From a checkpoint of a small mixture-of-experts model trained on Wikipedia.
Size: 13 layers, width 128, vocabulary 8192, 17.3M parameters.
Experts: 48 experts in each of 13 layers, 96 GELU neurons an expert, 2 picks a token, a sigmoid router.
Training: a variant of SOAP for the experts, 504M tokens, 3919 steps.
Below are experts of layer 10 (counted from 0) of a mixture-of-experts language model. Rows are named router (the router's row for the expert), down (a neuron's output weights, with its number) and show model dimensions 0-127. Each number is 500 + 50 x the weight over its row's rms, rounded and kept within 0 to 999. Numbers have three digits each.
Before each expert's rows: a language model's description of what the expert responds to. This comes from a sample of Wikipedia text that the model never trained on.

# expert 38
Table cells and headers. Table contents such as numbers, dashes and blank cells, and field labels like Votes, Apps, Goals, Result, Succeeded by, in election and sports tables.
router:531501424506550477556392526660525489490423544421547496582546500560441539483508515523482489562574505484492392507542466450518496482479482549585464519530500476515510542491489475481480426446466495482501576449540577441465564539472574519434588551496437556517475437573542531482414559531564525488507452410404440490534475510510585517585480377529419469466466451573512474553495479605481441516517
down1:523459507561488516510476513462463525522565480425506516493546450444589562547575411514477461486536428529426500562554489540443481475625504548449511511531599499601453489568513465443492496511510456513497487543410538563484496430465476426397476451505545618551418443520475506470576552445541508487468546564563376489459506504494555397520507549456481392461536448540516418452586504495413543532497
down2:531512466487461532506504463478503482552554479453505544409574510512595542498584462610454433475486468575461514520521535537554425409524551484472408492474463513536474423506518435489518519431545508583546575588472532560564502448462544486494490468527604525538618516422458446497588544446487572478478497595513463519400412506492575511478540551513540609480624412541536461511500486481465421504483
down3:499536571579598481540492553458530365511540524539494543506520474505471524463595469574421505345541502463491461539518452433544528477505494457537513547461458492540525479564453525496485462506471531566464511506395572483542542410513518492543575482498421529464482564500507447560510503483455490427487457517445604609502513480544556407471590535495472503392438478485536517591502544484545351445483
down4:538418444505425523572430461462464610434495494502513511531464529492649541587532437521503557516458614514551533456530512525534448511439502476438586494495508570572505433570468471513499452476495520507644525446588549587428510508415449550574438428530520463509589576461578548455467448398492452495493555465482424480511471502454497564512515542459467467551468487498448509510465488466534448442532
down5:583457413410518478498620607485572543503537569494541484511450443562448483539457509526512515411450520505502455505544453498513447551475403486435506492587527431497593412465442519560427523641543415507468550497460489491437492436505510503489560556445543423552459516469539516464478427427506504476495547408559532519503628553456478483480511519431516445505587488455555526459474484531431546510561
down6:561495463531561554497454442542424457497500505503530491497570611573471510534418403378606561508506532571572516495429495490512590422435555486444409523499548492445483494497536480565519522541492464471485536556562600474493538482428437555567422407420508512551553526548520441424558497432482577501512414584494481521507551527413487541576538553524505528413558518510443452565507487525493536496510
down7:477473399542503513487524432523496392530503447473549526509451564530539597524518469452492566462621492549442488575529491420514497408450531510508413472470457539509603489448534488502515503487405540554462485553468438521531489475455493549482521474421526544544447482493530456489505482493534574478421534483533447548405506477449456423440415487419446571522454546469519372533646488433429432563544
down8:452507475540413535424492483482475452548454503512449568624501531513432441484542451442544476462479451471542377528446503564492367556422489452491487478480476362541458497446452509525550471565530561478540433548542545488552442446506523515581518447478481452475499496539548477535542412505482453455460499466539461551536529499554520652506400472519520576507441446566508534554508465477543629480555
down9:518567580506431543387558460415553561476486476523521553445555572480590479414469448417524470554542526467494503469546524458526557504493464475435443414483508464500583522471536505458615490480606508497549521487507501582548452481532536507553498467556494399559490518556423544520412521412535436452435483485486518436412532556525487553593482566494493402466535529499651478451482486463464457474501
down10:477519499467592489570504489599454561512439501519470497533579479502525515459518520485645589523472525596541452507611614448476587554454541479525479418375509481413470560505492431559551504557441473487467439487513553561420517499495496434461391547555480453574423439495496471514414437458444472496534424463457421458555566541504569513494539475542486488509486466479549512542501531555504577475515
down11:491459444564528592527475501456541555510520624486505400577505543500546523547492624452550456533466524482533501494478506524490499478523581553505495487489450433627543554461573516439458530426514442383547508496458480547510441495489554555452471446459376492478445519487548395471441465501509387518448559478453536402478466459517603536587521488504429546466556554483522560512517507493547438538417
down12:480494492523514422482516506565444550540550450475534446517455589475446421448439501544523509422476456554558538510566499467504444677530419509572618478472485541531561455463611493590462458571497524560485483477599459507482537578479522512480461538575493651486512545488503541545528485503600617475476425506472416512512488407485443556515535527467498498540507423533451476479536488458468496525501
down13:495502454400410456527571489462576450488529465520523449550477477441506590525532523475458518491481538447496527551391530517447560551557484556463473500602496411506511486417471512412524567493458575568506472541503314584512406524552550520424504537497425592503500583474499500564573494554555462479478470445525475538466474456527524499467630503525432456436541516447563576533495538509476521502457
down14:565520623472511484489524466410530457435525558389489521451394486601440468526409464501532428581481584540529569428444463539499621508426452487501560474445526368512538458460501511525405476508487560500496399491375531597518496478508502493483509491555444438503563552532482447531496464562575475530516501428538489545474532506502484437417543510491491478481463583454521517552532519452540557466512
down15:592589550510401520468583526498455480497508474473551556472575453573557502392468593445488552479452476543501488582509487525536458501432522517557504444545492524481468439381466515543453522548507418509541489553522417529608405485465481465479546497503482602498536539422578473448492440472485496552426544533461464451451514548513559487511493521597407452582542585428472425446557537541558526448464
down16:487457535493500456435466543519522567594451551581533565501468469518548526512576497449371536494519375461467548539461535545495435612585481428418578521521452536506496497567442562487577556499443524523440551485478433495572552543496524448503531492546468499473523446458461460553544522507502456606472460528357435561556552507525515470490463500511521442341446495500549520510464502459488581539550
down17:453602389500549565557531481537520474476542435396509521448460466569503466569509455482551531556499404564537566530463496458450496549502503475486339486460432488503574458509456446559519494390548464471501512496517515495489465507450631570532463532546506509585545477558476537542558469559467397403504510519472456471561501480550414496545406508431429462532559493518501525427434558426504494456494
down18:478496404529549458491521442483498446467511490520576583553508431466600493509449447493590452514578475503458502511484501532477510504390455459516547435488458498482665480519478547443476565473494516589454464443527544541476482658421589500549521505577529447489527521527536513576533565547490499475474560623588522419536494419548496567522525516599508477478464566455551509510512439505467458561444
down19:460447499407395519440564477403514440466499491473509501489531477485551518489413572547558479566491552555555506487535540445488487531533501486569511457483472604482440532546563514462559489473455525601467531503542522414459631515474455479415499485407579478412581544465514432568485514511528501489506558480491378469427476459485431492540569501482536379528490485480486477577479566645463493471545
down20:477441558464508581530609531478505348497582514437444565544463466565440484482505481520519559519491521546590566480573521592462440530536417451543479540584469605479544520487523508485565498498534444523420472511537527433445398525486550413438609458493428463493574580562464432474508467565430531486579490454449556495516458484452463556466547578546433488491431531475502528499489473540474524494549

# expert 4
Mid-word Latinate syllables. Middle syllables of long Latinate words, often after prefixes like con-, ex-, per-, as in perse-cu-tion, exe-cu-tive, collo-qui-ally.
router:505511434446625520569520517488470494516435509541587613623540495510527490435467486513457488592528496476508487552462453504448567440455485554502526635432533487473547520504522451631482497438479432529543547438467521545444570537439500433480572454511528516511488460504501431540467482558511513554502508410469486580449550383468476521487516411595384510450497568506453487490504397517503531538444
down1:471546438430526501562504539505506490390369550478525633426464408477478442525496449627576512483488604464488476505452538584434606418482503501476481454484504500501530447581527532540591479488506491401555485474450495558482483555490600481493549614517464508463442493497551512595482462489427486464471495483494565528420490547494563487399498456545482500457458424516522550442531553511512444481466
down2:434535556553476472417530465508481627477507537538478431605422447577486464478488604523373536483368472438503505458424579513485453499442525463548544478457535473470476510494499465519465477447482394498489555413444517517491538499389481525560509469523422567475608482585463584483508527424544464459516444627553544465470547511545461433483552511554506553482519562517515531524537474532491485442512
down3:490491442419482493464447468412434537509445482522433503472461488471544508580460496566533521471437434540531576451494576500482511512495575502421465501572510514479464566477511524522576590440484447536477532607557469559603464468513499464534460557439452477506571441436569525587569539455566493482486436455526493569501431370571535504477520424507534499581597421418412541545462557490553511571536
down4:520491557474578454452523508489412405508505518481432469518504543468571471516502522501533463461504441585456576505586420545491562456567465439432476526540547600465467475471547587408481509533505571543485494409394469473514432575337513566512472518502484499448486530517538484439460449530462539525461513488417475537517543498515441428479448513471531494491504445596474550466541481557553672439504
down5:581545539558537563478512554504473414586521412441618506396421568488513465546560512541509525544460525516455441489554459403529553621511496500494567432587614565545437441573554456481490510589569525515522499475517500473479508520531646476477507527514523506502394507495503570544570521473591567447508493437501578501506526482513535512443456453518521561507455537475486510463453430462431484557485
down6:461559615601475524517511537559517499578564482411527465405524486446580505519440502484461558492444512586510510488451507428510486539491493545624356497551602500517436472498556522498505461458538471545426533468550574524550544501560503502526519477446499478486555541481432477605529493578506554565508487568499401613511474449590498523538502492546537551600489419529451508589540459491496472536449
down7:493502398424488480572537496439449570473497430442475411474521497567485503508451485602452552592400519459441506513464516488543513469571558452579573516458533455539495494440550581620518570557425509506509505529527446465486448504519484481427466444555488481433448411449490494507501518458408490513543404572465512357542471592486484476555537474540436512503519512428545492616507569450528540534493
down8:404573423492496525490551459483581539484507492493561476501444488483485517582409518469504487476538483521535540523497531548624536567519516541494552515453444533618489452478482498516497480468620439481451448531405513450545592462488478573492452504518579544454478567553497587581520491513482520561613567501431515439515447460562388455512419503536428418474497596506455384539425512470478457530509
down9:512498494481494464512548608534481483564445541493532568501523457548575380474523479423526511449475457506531472458539534454478546552496542471496471579483452521597417599460515594501525372540537545512523523511509527535559465524434471549492552512390515502506431458482498416525421530486544597464487372512515444474474448385455538437541533527509537504513376529608584457443487563492477487534452
down10:487508440561409476439417502416524535498460491514447455525573536472491542474556459563451554400551541465526430476497440465571479459481485512486513417478460518535517487442615589454394459544408541529456507542458458559429431479560428528494498544532510537507518514508505529455445538603608546585448419515521481464468410441474543479533534460532476497496593574439418479483574608486477521557520
down11:444496533482479550492474480573618510509484502476467439512541497472567509609411513498413471554614497489437530437487572514528495563499514449460443550446492522507495532557478450471534445533506519459465467482447557566503413485412484431555482361556534486546457526521503371501454563496508374472508556470499456540534509536495525576477465493390642538536461463580467460461484506499474398445506
down12:514520531512377516429536526456405504486372527525489520441569506470435547494463432442433472472472504443437545489423472459514469492515517505544506431465461429517460583451547526400532562392458637559495449550440558430507451510456461550488394546509481566536523481458499494550539555459519480500563478508523491483586555389460443543539549533504477553446449461602495525428471492546567556541511
down13:542594392519453515571433456557541601434521517498500540589406453498559436460542509529492494480491535546451519505433522491516530489495407622512511477530525489461570407579466557546577491533491504485426566420592513502465502448488566428511516427452474553503478375513509545488593465468431469518488512483592579494465538460511494464473447567545577469582546506554509515465523395453550524446486
down14:561456406461493421567513583443493474408605560477545558476529453567519426524473450514561396508497506521512477541499450490429498500419465477443447497428517497465381477557569504473470610518507476465457503517515398418370480525520476448471456505519533481481500522472522383518489425471489521490511554539532455506627382499527443455502496499411502464473494619521506505484451481503522407476503
down15:455512497531611536458516456489533466441538490474444509472509521407511483468510569408453413539582461566500509462441579545528478556542562558560536535484586382493535470594542512415496438487457516556567488491518444465536532475470495542457516433613456477428490573540573498452599447546515534526541511542422543628469493524486408482420563548500558559554449521510553522442463511565450515555527
down16:510540471521540486506448543454465564504489586429496400505419436610545513542496521519434443487520455572452415518408541485496491419461485553428461526615521468478544487479534447498405490467488472454492546583589484480467437586595538491475403515571440609558516489465497537502500493503469416494567524428531499551544534582523538570504571516533428544589514471499568442431467524580549456518509
down17:453492461429588466570542433565539476468501449543503511546425556539466429461419435490490513547500554430466516499500456632581512535526592447518586554489559506516482481531470511448589557525455520476583494445494475477500446447552523463530477408474549490538554522511436523393403468492609594508569461481408457410491541468438560508601544503606536473475537483501553498471477514454495463533444
down18:494419455570517508538578437521558435474479473502428437564600510564486555489476462536497557589559505418494455502521531488618445538486527499545540595484436500548500414505528515545493521429453437479478405643439436438467490494633470484460444549543449540443519538518529455574504473539528528404429584471557540488456543480448499450469486446595471501469483502462471486431479568527490499499416
down19:353419617479549535478474435410452511572468535518532453470415529519434525454397445508498550482450470557451562493577452488459523553458452447558422400559503488493481471573560463561522496577539472561550433559436545512515507455522578565477462491479625492534462424494514522465469477483451494531508481494410475517558524561446447482429491563462412411488510527532512486503512433560473447511554
down20:487439401512522402462525520559567554537519487462457573498471417550549519432486515531535489566510410600547470457512414461549438494481539571529482561465520492449399497522457482515454465466449526492470489471524486434460529462582552435525515430526493469625516449506530437568515512381535541465513570517536464393589466527514492516464557555547463466562482463385443488502407616455446515541498

# expert 9
Line breaks ending entries. Newlines ending infobox fields, list items or headings, plus heading equals signs, coordinate marks ′ ″ °, and UTC.
router:516462458521505497523452594496563500475491529469504436641511550567493536384484551481475565528539388491495447495472519539437507495559510509590444599492589457524450427533476515596502478427496458520557512473513556451527508542465420464388514514503536554521487433486559514468499533483543481443539358435469455564450553475404560585488521521553506471467512502551520460531507394564484455590423
down0:516507425423468512470513549469450524435431532469521444461430534578551455564587537517490590479472476501498580529426461466436491458510470435539461515530491485412509435443565522473451540591466345520433420562505535554516522526499409436503442523439489568514493500537453532515575571466570433534499545504542538526526498457452649532429495520526554476447506413538560545476531392501539494554454
down1:457466480473553494512478505553466488449548560474460493401498474397510509558523506487366498499514501474482501511513559470593489484518479515537504571513474609543503462540498468557444552620476451466505508463523473469555517576468533476511469546466485539562443486474530458502552488555500468548389515554549478469542363574540456535414558451597368387523483441409476502603429485406468495455476
down2:547640450410488547456513475584480520491605440574466598465500503451515494496504471603424513533485477472504502483472537439515453505400428469518451472471486563547424573482471491502559510512500499494506468445580554612516607466546527526437461452508492606574486534554450517506574507536553490523517446600530506476463623460464519496577542507430505484463529573462581465562607520522494520550502
down3:488557607572621531555473539446530506482443534447466414470498582482566449550499512477503477413503491610557465535507553467467543430474496506489452554546479450450562388533492555386516397489470489388497470488528578647501432510554471494491488486517541501515522425493508486485488534520506554532417524341517560476443514512485426435527480456477409459461475504511425438531535488494480495495487
down4:541488514488397469534583554457544559548474442468540521539524554541405499438481499480509464501441515440543485511465490435560505430567405623479521444495542460409545473517488464526487484431464544520527446441533395494639498488450530411547493500558504489382569521486473427560519479533553484508594490492491566519451473392392496502522523536482423509485536420546586589516538481498458532575513
down5:545572467469529489482560589473474503489491446556406478589434592543528540415469517550507471452568516502530493574432497534518508520447489472546465413507494517581518565510474480437540434480477448436449470509564543427503440433437582478584501584453481583480415585498540490442522518468506457469526589463577539513521516506677528443576484533495456442524478568470478530461506524519411599528456
down6:586526610540556503496364477455538473462487386481562591501528528619481547525487422469479595473453411473533499546502508516490577449451489546493482383462483583425435417482464499511476431506525536523559593491564520578516490553508515519531453454442448479515594477568472518434507515507460518497475535551523460561434520468436462499504542557514413588446485488563525506491545509623439486484521
down7:595444551373515499501522501566556435367482499505541524541540491563499435533603504575521518430457458556501569497494550583503441530542578476507518419458497432555464506574522534499516570514485468650489481528532471464460528476554387447489456480534525511404546488467469471530464446474547521486543517404456508530414508511511442498478441440468516495542492581517357536537436496409521487478539
down8:444517464455496490517524459405442557568518558431419416519564451440458477516454518523518498421441469559518487548582421547505466574514503491507499413420492514462523556605574486454542516498420481427570532450541464571517505566539454536464480458486595380486453386461429468473501516403525479473500462532557495485495548484489468595509464641446538537511446599472442481530502538518519524441453
down9:557571472477362567469568508448512503544551544576429480465527452446537507528548427492460583506535548475549520465493484503521491582387492515395480473516544561608479489505526528485623498521387490498473507520505540388544479479542571572436492635466458475469526478463573543457506523594467429470543552494481518489511450449481544507499484483416501437469488582579529513516487386534503511506580
down10:546571441467580629468545480526393468592438452404478501461543474569477519487554488547471383491489506433423505478495540557428569460493516503499413496488523485407470512475610552421533477495456569533484597531544489518553495558585397452522527523456538534446499509592481525524428514485536522499474368542538528523436481499515530455529412544489535508528377491469487500479489536535521586532519
down11:450466421511513543463503446508539420465522451586535581595510544520494568482480564545434553474557550492526484660522487504462550456431529557477525424441507552479557509442484630496519494484465484489519488524555487508561520392502536465470439508544498597468455578565544507467466450520513561553480363490487523449489570477520568536586533426503488409454533475566528460492404478473527516609470
down12:438516595534452609509464396499551465521559540510527484499547416488508517550535497506472477544468483469481514535504456512522502485463522394574499437514511433518548400465488565455508447438458435582487589569459536575463468516403495580529414489519352500458471437423421558511511462387557416423506486542469508501541526403411536423532495512508443491444547510483487485510546499530473574432487
down13:505527446540451553443546428504505502495565478467471560487540554596552562445537533503509564460483555505603512448619472464544457467452483438472469511378435526447537478406439593448508380535522476500396517514547495504485490420533514526466496385499539515534460513484512497490548449478551489431552557534411493530542518474429601485638480442546513509444492543461469529478520499537468461433619
down14:503458508414461534452454460495546570483507520412481532504602557562511488486378505518494454556469580585527554478505442496562499532526607482596502501473531474557426564479476505496425429456534536468492538453401487443413441588534548481510566477557545458494443471500510470503585428416488443574451513468424547495596509462580510509498517522457579547419435556528553472411430442531548531483458
down15:580430432480505423494431446497528516547536511560530490556524555563491482499543450427534506471457465456521425554618504522522492449577446447424458476359525498553452515545542518584481416487537621453486525455451495563488493522538437443589525375468534522496498481602485516593481430482495451445493457498521474449560543467534448570470530448570455509556490557617558526533525452570481480492529
down16:494580483494495484417548416545432466517439480502469483547418567474521576492591493516481510411389470466529531498453468513507571499460576503457488601524490505489536541415584411492503555499521479579455471425615492512553416449567475464503521556476556610533527448531530482461551595456467507584465563513499439495523500539370452461439506477472487512454546494572421451478566561477432456563487
down17:472551469549494473549459508514430489462530511579384428504404495440446503411469473536549524502539512537478440509537523449509472488444468512346517523483506573494592511598471442532547484489503507523526542592369571492480494545540531501495427499547545500504547486565437615462462574555451531468493538521517453578550457481478462418529546529453479571568408461526509458500493512524405379423454
down18:452520546556500394415443493498508428541489481523437469447550406648467458540473537461511515482510429455428503497432455476486469495482502630562514522507517463582457443462556488536625448505605488491486534452485455529522504509610576524537600404461513471424478470513578490534454549504521528447458511553557462545480496515434449570451523464515467522515489528445476534436534479388469610473469
down19:631493557519513551447565565508558575538497510483479475536483447606570498425546514498479517516422564480533532552530525530416525507608544395504468464482603512474564408529499509462426519531538446539411475544507558494472561453514519564506478524480512443464484433437424465483546466504523531497487445432466477465573464523512543490482467464372513417632531515456531499424528417505395528439553

# expert 8
Line breaks and surname pieces. Line breaks before headings or table rows, and short letter pieces inside surnames and words, such as Co-h-en, Nip-m-uck, pen-n-ed.
router:454464484499504490606435517552456448511495490545499543522549566589517526495443557516360469481594479445455485488490531401444543460429539528492548472589507535470488514541542605498524522456483462543513481492439476462494518581467578495493512525538509609578466517562619537510485453533532526523524415503406521473457456471395511539595525504602430550423518506521460419532529414471408452527433
down0:627478433583564491454550423471492550499451472424460491534489480417556494546544496506528418518548482477480562533459477449559510592497524481507496481451458456417481449538423453431657465589437491452497571505527546528470586515443538459568490597447456455527482573559479480468523507551532540456491487427414490598593495495547459512436479515498547552496530486594546437507471457416491575542505
down1:615468547549542413592529458555568509584562558511453495462494518469501557520513538547523428536467420513496441444585527476522462508496410420498512460545416436496601492508516553433486539567550488516400490481450494551407464506617478502485468448562485515419542395484534472569432426481474463465501511455612520557470595469472476499488609546526462456556473492506507450511535528467496465600483
down2:515396462549527508499451447438429499541478479620502568486504391563523413497539499492477591491532446445542384484518473447569528600491529540535521514452432566522503438502536500513512430548386558440517454493532468550519503535509530493473539496581486479526555459552449437418446347542442523525449469488468526511404427525555520466503515444476586558532502519509518551540445528512417464606472
down3:409477468523431524560463457511611528466544441409527454556457474460475588433475537553385500492501490406546542494514563510463523518523553470536457487581552506477502432454383492531532507598461530589531567518520538512477518428457587525523566450490568440524496506499504489528389527566489459460558546426434504468513428598468545572507511519482521512349473408538519515526472534483510534544578
down4:500388498547565502582577489585594470515522409512485474467538547412416456500542499488577509579554441466524463494490586474587430427456574431539533537556470483533510533501466512539552481460471528527592518489553504466426458388596490499532500463453494427572524535531503481487408513510477371437458420480516497486571574504552543510502451512537540501478482446475467475399485513441516380465537
down5:471431470465502530462477606538492524547470543425582441495570465433524566509470520473425552498463474482472560463406504534563469563508510489464570481492366564533486543547528475381513506418455471454388553443505589554558511363473401522450511527528577495474454484476539510550480463488539488490505538463519494577404520496534415549466491498534491502520536445562453461602553522556587527488418
down6:487581397467429544546515538498482528583408478421438580414520495489476437536561449502504577499503411534568440446454565471547571507562487471502536431496469538468515473527394426545576471578529451438580496475486513434510526444586471395504441507548418534506547361526491526493519475467528587565539490541482499467586543491539526539518540408440485480540504488505530523479494522441390454489530
down7:629534559601440503460523518487464527463484496460525421463602483465533466421569519527464457498449520560494494502385592454507502513573487485588447467505611553579527489564559459456494505515487414422464417484504501449435454447521516410568502489505475487457597457435456504406508488480499455523494504584549463574460506495572474440507499479409443588510561455427563419469420530487491515476514
down8:570522446488500443453432484531483615408535492554525497495606466564405535430513539556478485505484536525627422546484567519492512600549560554487498545445479380425544518512507563442540526520521500437527515461517573524439489477504452474559413410560565555518454577457507523562430514564461521464453459518459520551556523596510540468486491535437455505429514476496571505492419424527440421454464
down9:523461494492450520483531463514517454406451547492511433505455466489432450553562511499508478485500505520366472492517505552455438522538564529525519444527487486389650517547438575461532490489545527513565474500583442528473469482543429471506431481397460523509445502468430560449559481493415571442479513519435584656520468513411444482468570519555544465507460559578516528547628504544436461470534
down10:504492402551479464562597444528481572447544505475501429551592482533398607515437504510465429507392506517567511484522446484563441531475538485530544506485445551481505512513489520481445460572561490458514488636530491446468467492515568432431492508570475557486484548459571569481420526568453398448615464531490431479423489474422511518440581576560454494580467500576491444479438537528529488501460
down11:489536434502584509493431493438512488425464448543426472564557534453530554519519523483506431598458532543430471539544497383565567400528496433498594567439439486553566532450477476488490525567516481468492483572520521503496461458570536447551462571587500455495473403541483508532539530501516423531555440570482513537543487588449512432595508470322507500479470470504551492522434540460557581532458
down12:415527470460604559544499462507440409532473524540497502553582449469532429548472519483522570487516540547531526499432486457571487628485486419434508458558517428482426445461518500487515527423559440566501477422505559579544562469494524458576510481534550508476507581529427518510481447469429509488544452461490602568530528517421544424565485544521475543452511553504409587369443449593488563514476
down13:480436461460487431499471506580469428519497550507554394373498463581535434552468533428485431512461509552472531531465500551476568522513511479437525534485460418450525490409486456458493526526488478510480472425504456435461552567522515536458507495531487496529488407456454459518480561452457489447570451540502580537644483531503586477511529448668541576535515540485528466444559545582363489565514
down14:476515584459506549515451513556498479562552511578486561510504473488517583615539507509496469442445466510516470551491452536489524476459646487516514444540556504530518433477466429477354510439467535506487493567559601551493474524481504483463497451476476397446533435532386557562546516524607494477471465432470545538544501535537456491625551414429494453553532534567474568531584431502575430539500
down15:574468510457486437467484410472474460503522575469497494470474544467473412423551475404467486495533512504485480549445469496438534490492525634555434495480551462500525441550459495502469552466562515514504551613521558540562530431538510529395525503521521505385557484472555552433507529507522607563409553417570468536560537467507495557445500403389564510455475442553588448475408429535560513493547
down16:438540448539401468537506492445501478496454572579441495451555576481526484481534592469574434504543526493576478447460456489543559537545478484584468530591484545519505476458506571511499517539549471529464470535548557543578572457472561507570530421433659363441505462490496446443464529374556518514490481573418471488382511549456550465442435501557419456501480457493498534469491495536476477466461
down17:489534581449440576506458472516572471490528477536533533472428411381400501442557488447520497508540548554566467401521514444511527490539538512560489511468505580475516512466393495570540435546467470509511490589508507600479570462506414527450527349474497473492556495561512420487588494436527556539502471471474461476494555425439522577537479475415546376542480512559451514522501499577564446433486
down18:572502563553648485453474484487608549440416443561581528480477532470491444423478601490510507504482554476534458581469434512512464532559451517496444458417557532439396535501538377588554514504467524424475560485583416461549469472510474510510473510486531457480389441510447511603603460494496475542520508514481491565589511471520467471563529417481495496490501450564528510549482407545462527535495
down19:529528536474523534517541482405468440535444560519548533570533460565521532582458560534562414503479369505475499451519504445515509392557522396479525511457527547432571583501540472582535484553476587520545588515448483432454509474535437475527421484576447562409522494502430520553489501592485477497431478555570569496546521587466580501530477398556548484508530612551521498540500516555555555468487

# expert 2
Commas and coordinators. Commas, "and", "or", "&" and semicolons joining list items, plus Latin-style prefixes and particles like ex-, de, pre-, per-, trans-.
router:468476427506594429506451567608475422432493530493455559526585525505477565476500509439550553532493512479516451508525486495378516473442434517451527528534528467501488514532520538487426479392482512498544449440524568507532459579515460436441437434542504509540525503468491556505452590534562563524490490516522545565442567421505452530608588538500448494419476525545465392557586456590494519650497
down2:437509569524446439462522559539452461556543577404478574498542527451524491509549469544523430458457521547512496617480565484540391549393500414523455419472501508486501526467562512419503482592510459537423553497625493479467453491442500479562499514485530486553465463473529506383527511508550490569499510414625472544510516479554550519483533619469516527539467552464487557459567422632504511511486
down3:590540530539471474546515578533411521577406510520530453469568566463531552575468455406486474472465466524447518551589577530431495441541547385512493357476418501401502478557471413541511506473494488470522504469633418431504574492536475525528503581504555492546475551545510547560476492521491529594520432550491492476496520473506535487475556518383520452525502596474528581456506479413508508522480
down4:466507566486494357529517541427513477550556555543500487432512580493390543458480462484532490439471508478484540528511416494444427517494575487553529457475569543512514558432531520495463465553480459524524503536536431521537507530541534568478442411493473504506469489510493546491578543425530476468554532569530377512485464571365617419555495468497604448478473466543439523467533366553595452445479
down5:526495515567481494469493412467561556597628472571470471478459525463524479489546424463508480507503503588485514498527420447471541571589513529555590465482461500504506510431518575491530557377457456461561505427482448494557568546429620517506491446468457522463548605484450470582446546497482493482569476465530486467565571549506457460493465600357530430523489579503572487540530419453523503518511
down6:536477505410548527522439495511607580483500549484435530483460543523474556502448450531457487548540513484549583497515448585516506466512512540458531476475537517520426431473492518466429546577515460464459519519534494567510373438446447489542464519501453491502477478441510429520455417564585460450503542555577550580499514542558483529466455499322477498516494495438387614578539517608561535428440
down7:575485454475515522523427456513528545529511501546557532566582552565440490522464382517494490437450460501523566560477521498545500432535430454497488454475550410527585505494464467522524400514600445407592505535496515507589555592624538404507514520437490390411523481487575587513410466438420493559466463459502461488446533486438508509566585558501468570435530509524484519518547524484512535540507
down8:527500459529559520563466468510531545500413489461383569464449521488573516508476554596439471430502528584527543449488475475498474398515521463493494473459570474560552458599497537616471494515569458529447454514554428457390502568609527510563516550520528455533429462455372622460495446495558467547448458612504526492478467481521515489543507538592492596472547455540510488433485489504515428458483
down9:576592469497481484427474470490504519432479565480446486530574452446520474574519496437477548499550480426482501586501485455489581505445580477453553451492568472547598477514516453556491557522513571536488547428518479526480514486547368510583429414539583562568488561480432557551485425613513564517503437549477433485486470420533514475500493542387571446607438455503548458452510502521540445559551
down10:501515492451447489448479410477503471409513496451476566479482601556563451536446539460444526488541556512487494516619427504529551475566430540538496548474450540548479562485465473453417476615449469547497504523515546463476469464570546536500481540496530454542407475553561423414509546559477473525487389487507502514355468554483561639542504546465407534500540465523491600426455514560463547437475
down11:543598511617431555437532456467610548436461483594399474478479478443514445514514465492511473475433487523528465627502518598406426492595481541605517463560516495451491482458475547454488477556498494499518465501399468522460462461462487503548452490484446462505511585509469489543427627540513516571532552525418479501542625524557515492587493440563452498484484524502482539453502505511411494530418
down12:590513546504552483456514460455626475530575475490385554388565544539508510470487474503469381576485499452509492572518446457502496481529466462357553513425465477457522489524576523517478472497501491529455534496400582534648504471545427502554518489444479452574456523428473497453508456568560558515570475512516438568506402488487555506448498469438518517521559440539534554440610546475495523483505
down13:567476510485476530556482525554451499540522344455465432577378422610515574458485535549448472503454577524504513465521510613475445528500493490504532485535564497526533460528485494485523450494487582501503474562559538549586507466490442417506439432570447466498499468477510385470576407505423529533541562557544472578552467501467618562556531502562490398430490469478493509511513419443516522552544
down14:439532453420533459603558540504510403507478505491569445465437490462460527516555512512500471559569574545530501508513608464520380586424590487417458393473492512558544535567497456558513474567603475486390612531505498501488446507612512600511536471606468555531528537473509481469557442449466494495517509427485542493530546523523449476515412538443450478525526495480479483480611536544512536482462
down15:481473446495570502520609483502445584480498509571470536493500511496585535500509476503486583488388414601426488453421525505399400441618649475502627461515470507503534526448491469427506497524523528546572487525477514560439425494418499510435568485484478487499527389453542537504513491508544522523571513574446466485543503490441520485393448468518483511468475470454462523469603594501518468518534
down16:460425503511434531480412575571543575487442474455496546512549573443444527470474476555577471473452490437473558486509453522516485386522474505467557524476467457411543391458460508428502578437470478573568571484433492456552464552516491468558548468456498558487577517582492520549480554537523497424509528527647487599496556372509451459488500540505462477511449519582561494562498495525516506383573
down17:513541591514550445419567478532541541510455463468347500480396533506541526565477521474511495435484435546486532506423516506526535496421463520572517560473534444516432533495546501498453593454462467480507506541497456550438487555562538457504541384533508389453598475442499508500537568441503531453434534591460443449571628463442510549467557459400504506515586517575534452430498515468453435511508
down18:471541520533483555452496412489534531434412505415533493414469546665653585521539547459464500460512538521455497431511502500497477573506598524535557505537524561492531630513460398614493445501449490345524502540527464495512552554515431500563523491463433496521405556522545518478507496449476529507533479549553513561498467466533503536443461460529543479550485546530497485479535564505427558536448
down19:416513527500505482483433546603501473524440522529553471495460450551472593536434532452476511453519557482477458529439483453571451524414505507539559498543507617493472437493332503472513494452456590567567486481484502507496549474472469461505552477562541642491473481490642539488499552562459474536430566438514454504456470594452440472483548530384446469469526461497531504550545521540434446592473
down20:475423510490451543466569533494491501492547497493522512481511562547401545490491456485431480516491529522514498429599531523508604507430504407486471492550483581467532428409421595445453528499536506521452464476556584558517597480608467509485484476587513416565628501453450541464608462562544443573499449505461461492542561429562504463501483472374528503508465465517555575534499463558603496500550
down21:452585523517538373415508584512452535425583499505503534546479610458518568532507530566552485433523510519429487589512564471444457490419521539581524510545545508516459474489569397409590528525545435527451418533525501497523509505497501516493409474519543372526497448500536477436556514545414523463439510571407449531476481515567429533456513569560531444482486471505491493542435493468498624537545